Experts of a small language model: 11 layers.
Below are experts of layer 4 (counted from 0) of a mixture-of-experts language model. Rows are named router (the router's row for the expert), up (a neuron's input weights, with its number), down (a neuron's output weights, with its number) and show model dimensions 0-127. Each number is 128 + 32 x the weight over its row's rms, rounded and kept within 0 to 255. Numbers have three digits each.
Before each expert's rows: "gets" lists some tokens that make up at least twice as much of what it gets as of all text. This comes from a sample of Wikipedia text that the model never trained on. Tokens count by the router's weight.

# expert 3
gets: "to ", ", ", "and ", "is ", ". ", "was "
router:221182145058138102105118094160108119149121162098083199195113127118076118084147131122143110121156129105075071099222094117182154087110141121087132090076156129137108053078182104199114142138116136170119104120072121167134117125114129196147134118094130125152153152060127148087140089118080118120106136194108154168103128138096122104128154081118111150142088085095076136126086167112150158119080
up1:168150129126039111177113084124113176169124084122146102122081153085161120137116125115044146109139208141128142093130090094130100087101147152133133153118105181072091119090177112132105129171134108128133125098128174127132154112093131103157075165131096155069118198100104096143137081084141186189113175110103136117099156138139154133174122107088166114079096112114112104093129146154124087103138
down1:127163125133170102179087188171146115110179124168096118068162198165102150125179095142054162125158086140154156161157129131174092136150105154113114151140138087070085084100176142125142155164124163082126116147101100147136201133096096115061068151124041096047168142115119141130142111101125109148080121201142086164111145113094163080200170137187108096123103172102176111117157125129104115116171
up2:115189141090135085124152098129164158159111124119115135129099090121111072172115153141126107122103131208098144102139110122132149122080150097140153079067118159179211115152142167117102149163106148201211151146155088190149105122090146113129158131091102099091107109106133126134170075141114148091116142151143145132117119173068170129138138143084103117105103114114104122125064156157133147144100
down2:128117142135093166128129126147179060099140119125170127122122098221076093166136127147152050108111175094094185145120090090106112124126137160183141090135105091066103159190117197112119125092159137116103134174164109118125115160131165095164148114174093118178109113124132151145134162156084131130131144077169121159089122112114138113077171122198159125113128133138170109088110166051082137106106
up3:126105160143083106157116100170161176149045088157158099153131169171120175112140091163148141114142105128104098115103193144100159106197116124106131139182098088109131078045149057173116170171083117148108119131119109090097162136139161097162157087117149126163086165138145141132057138111136134145156085109071134116080148139141115150128138117097150137138120090074099177112081170126149138151101
down3:139096150085120136179136086113205087125117103054160150132152123106133207147130196118070175093146139175172128097075090108080134121171116168133104104144152080127148142093062180169116154169164111130148148126133154135143052149132164070120185125076207156101148127134104086131192120118055155125066121137102135131127124167120103144090124108143143082076111158114145156115134112155168099145124
up4:098132151133148127123145130124123122116143154208117072093173040127114145115161113084182102136156094113120108142152073163151173103131086174086152103113152071132162110177137135129092086147077132135114131096150156140121138112124122112099096165135170192117031147105089144100147130126127102116091112117145154141137104166143108157088118079120104095114100124119142109043129113074220138154113
down4:157083131099119107159119101131108129167132106189140167122112163133150117102134153140051130096156126107100143138130110151119125111133131103110108071069168121139098124165136094127163094199133180129106098137126180123137117080093122138119105100165121091139149115075163129077118096176169109101100147096122150110140112109089151102105128171140167122129112121098058110100090089133164132125144
up5:164161134126103152096151154149144085100153158132108129170103129128057067175099088114113119097131101149144126130149071088103107147163143181148052154136120104149142102089241158183121121125109127118138149164162066162082076064068119194158179140113130179134127127114136085124135157170126143121085095095082124123132149085120135119157122096076106137242149188139098169071119149127118207176148
down5:170065015111181124144125164137123134101184145137102144138128112117118154177060119121087141116112165090092102112134091119181102087122082139102113098108124112102076092156148102067157187110182167144144093125186185143126143180132084116127136078145131114120154121154123129156108131097131166145101171150072128146143147185135100127150112114120153138091095124078165115143121140147165191117152
up6:133117169112100157107136140172188129128121175065117178092115087160110122151236163109125123198139122137094129136134154097152169165168134100103144182157139095181113086114140156126066104095107144138115096163138131102095135183117143105137150139096111152153165132110105172126158082164088051163119145141168102188115130138088156071206171120086150165161061144127179090100078143087127126159082
down6:097146076183122164107133091102121108120126114152116131132162139137075111158056129118097092176099185132153121116143110089090128183154116118118091116093203137155153123125080163161070115087060125169099096109161164089101103153161098150156132136103143121142093114071115124160088143192130123163135144156112124133095111179149146117147098121108155152168143149151162099140152178153208111123121
up7:145134181093153112092094132092149104100079138118080169124119164169123064121142150119132165178105109104147173096132129134128100112172183126132141143140155084213119170093157071118079130161158165093128127152069116125119133160100081087142144094187157120127188128173099143119128152193138131144170139070106150154136122140145140134131169055181128138098089139166119082098128150056120081122181
down7:077081122182129121065070134112125121131136110166181120094133156099097101114163128168108137154054131131172129111089180135104180156160170089116128160098088161134122140136098167064096146117152102158160189137104154104156167170114099167103094096145171093116136105109076115081084174173139161139118140120106145171127108097154162167129054146117116157147133104138140115130189151166039148160091
up8:133198124161095133160098099139114111108064099201157181152068167095138087157135157112129151176162115109144150119079093143149128113122123115138122106154080158155092123108115163158141124153158081159129095193047096160096149129107147174114137077137112131111149098177158133147119104103132152129078111101057173160129149125119112079149123090176159135164143112140123154102119129139085153119101
down8:151197100154131142167120178081142151099106121133135129095137160136131128160140130118158174162134151090157129180124144128135083178160140183114144157132111179091141136072160148204125153158147143136138098120082169106104137141097128161144124131128103141132093130116126099162133132154102160115157106168111130119137129077118076129150142172096120136122104154126104094160096090113162111096118
up9:182162081127104081148093105124130113167139131110115109132084064183107102192169122151151111120139194137061140099139111130111169101147169191083170120102152166132096099098145107102050196144140151122184121120160121163131084103103115159193084109090124180109187153085133110124172104092096137108147158107152171095127091114134118161097158113178151122203087099135188112100088189121107104095146
down9:107145090159066150145138085195086121074182129155096124124093118099149176106140158102161072155137079136116170144078115052158134101106107106084128139122111154112111128178134118159079110122121149086206127136129112096144139104133148159149149139085161113147072104122111111133060133168128120112140158060073131154141054162110176100148097151074115173163175139116184086210112153126203158177177
up10:144173148100149195160110089063188087067140196176128150136130121115070125116192099154139147161115121141088105175143151084165100153181133180108161115188105082129110098095098071164133104138153143125116109135116122109106145117176139191103097143082165133093149070108112056160072171113095092127121129144112197148045097057139177129121119168157117145115187099132153153101058085155142111116159
down10:103123107094110150119130102098058095119106132127117096189114140112120133104108170100109163079138130157156117121117151083152117127147088079124212093129052088153106168143163087153153153129117160158155089124044181183119115153150107037107138117096126099112150148129133119121088095092122210111145093137061166130136127156172111096175088111079126107120117149141084113128119123206115077199142
up11:118114154158066171087148155113204128136186144193062104098123115106162148091092080185165164117146114101151081073085125118176122151152124139077190137142069139164116160149156158143124128136127134117106148098095099173079155160173156099127087154132105088168102143154155105099105084127151165075172119134122118149109072139152159141211155144185146110132097143111113189166082110128136089138123
down11:100093158121115190109147142111132144072115117132166109109149125146140119133084125138197099133111117036123163106110143128072120110119143110135106187157104102078130108111055144054147083160124132127170129142161173099123179133099171163127102129132118137095104077160092106153109156172145156145124105098169160156115137143135120145108092124189159103112147137163115154170162139137157120152110
up12:176196133103150065083061083064160094110158150123180101161111132123128161129165086143157128167141114141143106132111170121147144124108099108142114081106162104122122123090089147191172136138142179113117059078114138192081108096116090102103152063105157123155169115120108168084097126087150122116179095159156190146147147108118160137138115113112125081203106141092154150177077208095115040174123
down12:172121135116126108101120097138128088132137121130113127115193138117154099156159057116163179110143072081117145127108150055136154173103153089151109177135128101090167194113153156166154148122142129136135133120153196146102129165125133118127161119137181136095138164116112123091152141141093108179139175095078104047215105124082082110210176116123148146159101128157134142139116132131085122132185
up13:142114123174131144189104097148100177127173101140081143155179159179071099112135153160146113208157133170102057077184099098141090109091136102080123151122142140160110197173140129115105098179130148099175140136160019143162131172105114151189051131041188123142172160149161141075125156124155133073086139122107139149132144117108108084129133114086128112149087067132107111101038116109165164160121
down13:126092127132129174140132177123158143109165115136111206068089117164117124109173100199103148166153139078096120130170103092126134148170137075055091166116124146127110100117093216175109135146160115134208110131146162134157139167119179074099123175131181107184097090121128086102151151140109096150111124131080080148154157120112134109182085165107143144063133129091075096114109135094138119148118
up14:121173126159135120118097077084132144083110163182120130168141096123161150111146120102114164106161246145120145164152097116142122071111136107112121122138155128097143135152142134105198102166126078179102142114082107119174168103116171060197108097135135127102104106167081143079121144097111097143112067138161173145111137092084103088101131123139140136067117177084054132139137119078191137138143
down14:127081156155145111108133174113131132119121155129168129150089090132114131152152139093109160157139190054098147174158146109093182124137096078183137112165161143080135145152078061114160089134105115115076131126161118143115106097083185171183123170084110128152135071140156138115090157107163125133152112112152146101117120128121103044147088120130093176106110094134179113112202113093142134130134
up15:103117112142161132088127120117122076144172150170106129123129103105065148156123117151130115101087112113120071131163110114220088132157092158123135205131124132078122108087164088135172108098135131157140151157095051152107150104043119164134147104096127101086106180157103153092186173133120137190150075194116099144184136137101160107123119140095119105117138101157133150142102089119151150148113
down15:148134093113065151147128117103110124119153077023075102133108165152078139130195125111166158146189118116143122157112120086181147139168163115154186131139066111136191110148145172170136107085156141155131096162110124134147128114100140125130134146144179084175173079116108123105112189096069176142018201082075124119140176157148092077073084118137174161203170143166110131136116124103135179185142
up16:128114071151143102140081162090129131124174092125122130137079095160129066097160207131116119101111113079077102121119149128165110079101146159065135115084165143097082166137169128132131127150127135124124133148112108110118062145152165113124115108159157079140085110130186127114096175127064087121132100144163152193125114094095112084116179141116095159126061142119137210154135164126166143158160
down16:104110123157138186111118128098132136065110103104129114132088106109131139075161152167126074111134175073059135083162130136152151142181143109108179097151148023112120121113103151099128106105128087136086166137142077123108126186160167157081131092156113082139130165116120150187129098126141112115145165155179127161140131138108126166142100124109139077085166174146178122115082127198138129117127
up17:134077092118107125143134129188086114100144128086107115109127076089072102189107141107194141144151167162172127122068077095105127151102115195162095115101132120126118193126125139105153139173077136131103152150099125189127082166090104070145150115170156146123171126092048091102108162181131098135118118070074145120099142132132208125158098163097140111176151153139098141123124113138111159185171
down17:141130161122122102158151129118130093148125124099077108172111159148089119108163141079152126131137117137143141110184055149150134143163059072154156067146160174139130182132116153153141218181132138127096078148106206109092139143140192165126165145095119140156134108157078132139099100102130172145185098128176062150077141140144080111139159152114141125110078113091159160108117170115068116115135
up18:132156084118181074154080095063107159118119124115131135108128165119060101113117147100149119135102124125089103134159088156141134085137110148164122140157096145128126132119108129118148106219148167174123083092062128182095096119143086190153117133118162172074136085100154170038123156183094152083179114117102114065128132173102178127122119146100073106070064144075101155087156135056160118177099
down18:151093138112134133065146079106153066165151147082151150161111120074118137141117137086126156116175193133165144177149115086105142142167133131092137029182143171124149130136095143147210173091169099125054148134125183165207034130086096089098115105115185090113143097087124096105165153101136149164091131171091145105144154146105165124088111131095173092062138135163125108117106119134118097062161
up19:217132115217134115111154089088126121178154071132100134133135143187145157085146126098142155143126183104139092144123153164131093128093137159128075149079108166122093213106190104144198164233138085082116153147022132106122128119146125064159156092162191126087161141106124096113144182092123153122104145114097114142101120094129125086157153141089080096168152146120122134046113078107153056159149
down19:122097119125132194136125095126094180082154084143110090146132162143148142135068104119120135156133096141164130119068088118129170056161145061122126116102156136116084138141133112127102121149117142113194224146138101115158151154148115112131120165145144072103167104149151100110116118126105136102064114115154129155121087090187160161147075120111159156146118121186170106134167075163102119165156
up20:150127127101079114107206116193166127109049109043133114096107091158119157134162189091185112107102150159125167117207103123150106174113113143081165100087148126135098061110142162087075121135124133087117116088054100093088164072079163090119153116140103120105105155140152152179117127163126124097126156183142130180140091092129110133110095134183155139165122187153164088102101181149122156116117
down20:179161101091140105109118117164120117091128113224186144124151146069089081110075144166089151129086119118102112105106128122176118147172121095129117091137044110204070064139113097159159124104159105171136128168185086112157122082122151157124186118132153108136080119168115157144084116167132136115123151137117138146126087055076120100137126131087093144103168128190107146126140086113121125134114
up21:149171129130049115136150134104171195118124147166120055105125078150093119143126119104134127125199125162111109170167133118180130135139087087108153114084158155173137133140155154141127220116153106112129155126084174108157100111121153081142180107039125185167101103110141106116170116129160133159179129197098159121152108172122094159159115092116118132143040140085108184101136129099120094085143
down21:082154076124188145118133140182067158099141106145096127117168135107173122122102128109118100136107067143117096112163128090128116075133101058130119220107145186113115132097151073167132172144163177105137137126139116094051096117148100104091114162110083183146148139138124121132150091185130110090135120192109132083108126195163044140175117142080182106158131120092103150093119083084097147104140
up22:136128163148167103170156160109126141162097116174131079066156148133111169124150105125104166182196134108137076092157052103175116145082143157085136174134186111099103098116149110174161182166170143129196113115071148155149155121103096143137125196121163143073127160121150122116116089100119112102126100132105136103109092193113136101129145136115102097109167128165130183122144045108128133102148
down22:127114166047096168082113099167130148079109128115115137173137097157153130125096062107164160065106158086102184105114127162135137150167145162179115155185119122202145107182091174107137077076122055135106080163155109118135118172137149095141148142154147115135123185122102125158094167125170188144177099050124129079117100112087076184113142085163142080152127145114147162155126138127101129088139
up23:086142156152100125195111107131137162175124135150153154084146156147081137118207114144172081190138140106070129144109135133132065114132126085100083152110141142112099078097150112146131122148112165158165127093127135125177107131147133090102134088152169149150092166100105145117103127113161116114108107145121112150130090100125124115117204116173102154157136097032201129062088147126116176118131
down23:147164094117092117132134169098126145087112052169071174116182123168084104123096139141121169138133119194106111180107143152132104141185181158140125128129198068076090222145102121155101076143103171201153099100146092113099136136132133125159107096142094120122140147046084204072088142102099123101134118148141078149090164118139129194138103127170138140141143081136132144087106121092133169125125
up24:171138117123142126160109082107146163090116163113117088143104116135099088136201069141056105127143158118173118151101105092185118089121162164070164138108126164160065137050140113126108131118183082128101154154120162114148170104115215161159097131108141097167118141128100140030118097136112141166138076110112121150124140091147092082090173165068081080148118073093110140151076147164134176128133
down24:130146069096152156121107163073122144137126130099132088083129145125115145111089147151132111144128137188179121148136107125133115107115071148060134111144130139100065129162140138084086119118128133150168141159056111162147164158138125191180167181133094133141160112095152096139078159130141126080069133139079166123138110165188068122119162138108100192157167121147087102155118144132136064187152
up25:169087121129167134115155121098170135079120111229141130121143178072148128135102122115117144128215097164130156121121066168107099089124144153128201093099169141126169039129128071140172183154124177183133154109124125115143057082127125171161106193063092143105148085082099065172118127132099052127133137097066200137079143097189175129161180161140133101126128124121168129103104175178139070169130
down25:082167109139116121166131100169090101096116155113106104150138156165116118104185114058136107138139112103177099129092103120170129084129129101159139134075119070107099167139166093106166141165136122125107130148114121073128089114138153147141134097066025159121125120094162129094161118131134174150159141162077100158088134093071060078163121135095103096103119178093051119130144154127130059155123
up26:151126155070131082170120129088151171102162182119132099131081121181110176133175057110204128116138163165095099132165142093110118093174128185128119151116170117136169122119140185107154151133121160144183108065152137097107134117154125100158148084137169178194150160135141136038141088125139116179122169169103122119064136088171127096118126126138083139137109102112145128132078152074183167157147
down26:108079152107145112184104126146105158123157089096114147105117122109151162134168094129116110139123133107112160052109111146170122162124079159093141142145131129140120070131058116140129132079129109119140118134172073078090159088078137106082196196148100136081168161156148217067080122157121123114165141190150120145150147155125124116128141111100179141158138219150140120156075156135109128161171